Weights of a small mixture-of-experts language model, trained from scratch on English Wikipedia.
Training: a variant of SOAP for the experts, 5336 steps.
Below are experts of layer 3 (counted from 0) of a mixture-of-experts language model. Rows are named router (the router's row for the expert), up (a neuron's input weights, with its number), down (a neuron's output weights, with its number) and show model dimensions 0-127. Each number is 500 + 25 x the weight over its row's rms, rounded and kept within 0 to 999. Numbers have three digits each.
Before each expert's rows: a language model's description of what the expert responds to; "comes before" lists some tokens at least twice as common just after its tokens as in all text. This comes from a sample of Wikipedia text that the model never trained on. Tokens count by the router's weight.

# expert 20
Description: Month and cell before numbers. Month names, pipes, on, at and $ just before a number in tables and dates, e.g. | November 13, Released: 27 September.
comes before: "1", "2", "0", "3", "4", "5"
router:483533490505531489515479517511499514518479473484471501497435506516482487519476534515489480530517467450514530533514564474530461503522499479508472499504490542495517494497485472498517490495446497480515449548525549497524516494516528494529521499491512548504507563491504493477480532491508531495498475466459460524524516528536470529514473517471457521471463493492482487475491508502522471542500
up0:520506483454444506521564528496537507479529522505528520513486527504478496470526450502515495498473504531496504458527471520446548519478521494497485507524517526531513486467447478497459495509474488529452546490463465503483497514504510491531502477525485533541535497497453480525523535526536502500562489465508496499515528498499484530503513464493511491477478519533472517508498500512501470502480
down0:511484505490503522493500516455497494475504561505500523502484535512476490493434490563475467454540492515535495453495535499451537504523455472491456478530452503527498469504512494489504486480516500492518548481514453540482534523451493516514488486556494538494503487529474496532492503506496540506499493465498525514532488496484497505516489508519467543487450494511530515487464498511515486482503
up1:494483497523492536539507479487499483460474506446512483482503456468494503489504513511491469515503493504525523490512509524520533483514519470488498486478506476511525458549550440499464531529539504507555536443520494490455530496478518525545516499490474469519517509443478480507462537524478486489484511474547495515524546466479492534506462488468509500508491480503504507534537509520529487498516
down1:493497510521540501516489444491514477498455521466509525466498524520515538467524481495499495538533527487499525504529493528498480492520478544549494536466523496449496513511550507490439501467507489523504505549510524529504415495489503493520476501508510482501521534478500498508498523467490500489474491463538497494510498445472487496578515491539487497473500488510487487505460484504489527505465
up2:483502506448479540508508531491520507504464497538493527428507494530546526479529473503480514474473515541500535514478496503487506497457518530486514463497548489472512506536484511480497460487496503546477507491469525495491517512466545523480522531523505493528495508524489468499464492511505481498518494457461502544490493491510481539569487513503494468460532505487518515477468473528527505440516
down2:525473533504553523506507467527516526516503470497495514502497517495525470491505463546485516545475513494491538449477501516478471511477506473439505465491540537524503497484530477491517508508456519523487542524464514474495558529462493458502474488519514489540468504492526483506487540472483496464475485497480493517520485555501499461511489553501515508469474519530482495498533522492500469516453
up3:463459484506471530530481497500483510477527471515449506477514513500483489508513558500488476473561476450482538504516511545553522506520512527523492501526498472501546508545493486541478502519459507519550492485533467501491532512503493487521508471544471506500473521498466474472517470510505460464484504512507449487481504476470491510526529518492515512544496523463505518470515477456468509498484
down3:525478545507479527469501513486492499516536484504445480535522521507517513522519512522513449553522515506527493468455492490508502540516473454448503549469493496474524507498536506545468500489462533507506485511504477506480498533485515528541504515472478509466560516504475507435512489492509507466512515465464524541512483532539509509439499502487500482515498507495516528479499481479516511496463
up4:467538527477514469522492489516491525507500489488530509532493515508528500466466533487466465496484471519454523560472505540524499488545522497460525537538524483497502489480508503524517548492525496429490513511525517508529505486478485518485541511478484479458476552519520507506513518502469474492506502489498466442457454533486461494497497508506504524493491493535463525463509465498525520470477
down4:550480519455493497491459530502471463499486528468492505469460484495493479485493506452528489511469495523488531519523542509504508500534538512487520514516482484469506512509471523439532483519472509488491488482503463508503464459493491467470452538528510486493468476478539480480469520511546525463526482522507486527542517453518522473477506485486480574511465516521525527510515486481512513496515
up5:517477530462461493525522502488462518439542492497498517510505512534493486495537496487538511514504496485535534500520505509519493503471522508544519477478529495526506467502485524441505505546511476509518513506509518481488503457510507431481567487490502524511476518509505466485470557491495460519511512542504508510527468510501509467519537561497488522470451512540496510495494522487471470479466
down5:516536506455522434509500499501513471503508472527471471486483476485513437523469513486497513486544535500512505422524502502484494493496542523507510481539486478492523511509498500479503464467444536505526524521499455498524475479500524493482489489482547492462485513521488466486484495517474564483475475481526475526501481474519471517532475503519525450504498498509487487475505477516446517466496
up6:519500470495488518542478455488538467492476495448523539479472522577516547523489454520470486507535511519490490505530506518525508542453517513535506522496510512495526491475559475520549505502484503507556513482497531513507510546486512490528516503511481526481481533504493456518509524483501516490505509519491452491501493540476472514482515481503498491559460479515515488508481518479481492537469
down6:464460502507468464540496502543537508507481509506506509495531470478431486485514517511522534522510474548499502497499449503492522490511500495503475501492470519529477511511488468442462499521463483540469474476523479480505493493519507534502536468482491492481519515468529502473550470495491482508472524468510485536446527474530482480490520523482513455484513522497468507452555486501475525496537
up7:463472467496474498499460505502508479501555490509501500521503497449458514537455498500517489495531489510462522509502450482509495493517501466518523535530514446525491469477522547487552519495493551495490502511507515487481494471459498535526504526489499479451496488471501543540484482505543496483516494488527487465486532473532516481512507508484453517506482458539500497528468513560539480512528
down7:513532501513473458511479537517476499489510436513566495488452494475494503446538476500490500484472508505514526463491509484480524497476482489490495462489477501492443527519470490480477469507510447491527513529506454500509477527527498481524485502523486476506504522529476509513574522460470490533531467505506485511455502487462532474514527476468522470510512525488514500466551491503517494523490
up8:517483484492530496527507498499485501551478495469540518511538479497530468499530463487492493517485513489488520537531531546524532490489488490496469537525502496512518475539526512501511470541501499489519511507530517483403522496510510481509521493516531444495479533540506506532512531473506518468457505507538478473473472471490449486535475519504484503460487525524533475521506449481504488524531
down8:471514478532495539508520512512489483505499489472540455512498515495487525489496481487497525473498491535486511503469513493540456487492520495527532470542488485530510540522506515457526451455519510498526488487479470478522502499475502524526550483501439427506486469509511492546542489479493516570468477485439496479490518481501504514469496506450494463470506495483520523508492470509530491507504
up9:490482510512492518527459478506503498476481560539500476488541509498542474521483490506503513501475497522486491449546505498489486505492485483491481477502506513479528543508505491497551501458509504516492463528532506494457466529530519521518458494481498455500486493529502501532567481538536507497536511524497480460439477498469496443519499531509520496497448520529507519514462528535500473516462
down9:499513502536488503502503521510484488508500504528510515488493495496515535456523516472538477526533484514466530541486490505499507505511496493516515523470496483509477503503444481476476479517530484502480513460502529478496498533487530505489474507503470517551517510513477458476502560542483517473483478510519473509489590506519526529483452495474436507546521477490477422505507514506503526501549
up10:473462497491527521491512495550510538441481482471454500465488465517525538498476526508499469482518479467493492520535512489515525542506472545493475504498501515495533487545507494514442495527521486501508516473505475507448482494481456484512497573531499477490527537533440490488500498504480498536460482524486508508489532523510514522492516497463515515502487483526513518501443528498542502480479
down10:520555447503464512510495469496538507460522511480526500516492497502511479486508486549521524479454447465479521496517507494538487533505513454502516510513479493509471533506523491468484473481460519522514484548486567517511503475460500476508502494490506525514507540483529481535439518489482507443499466513537440474518520510509500498485514525505482487516513504520488502461483541464523476508487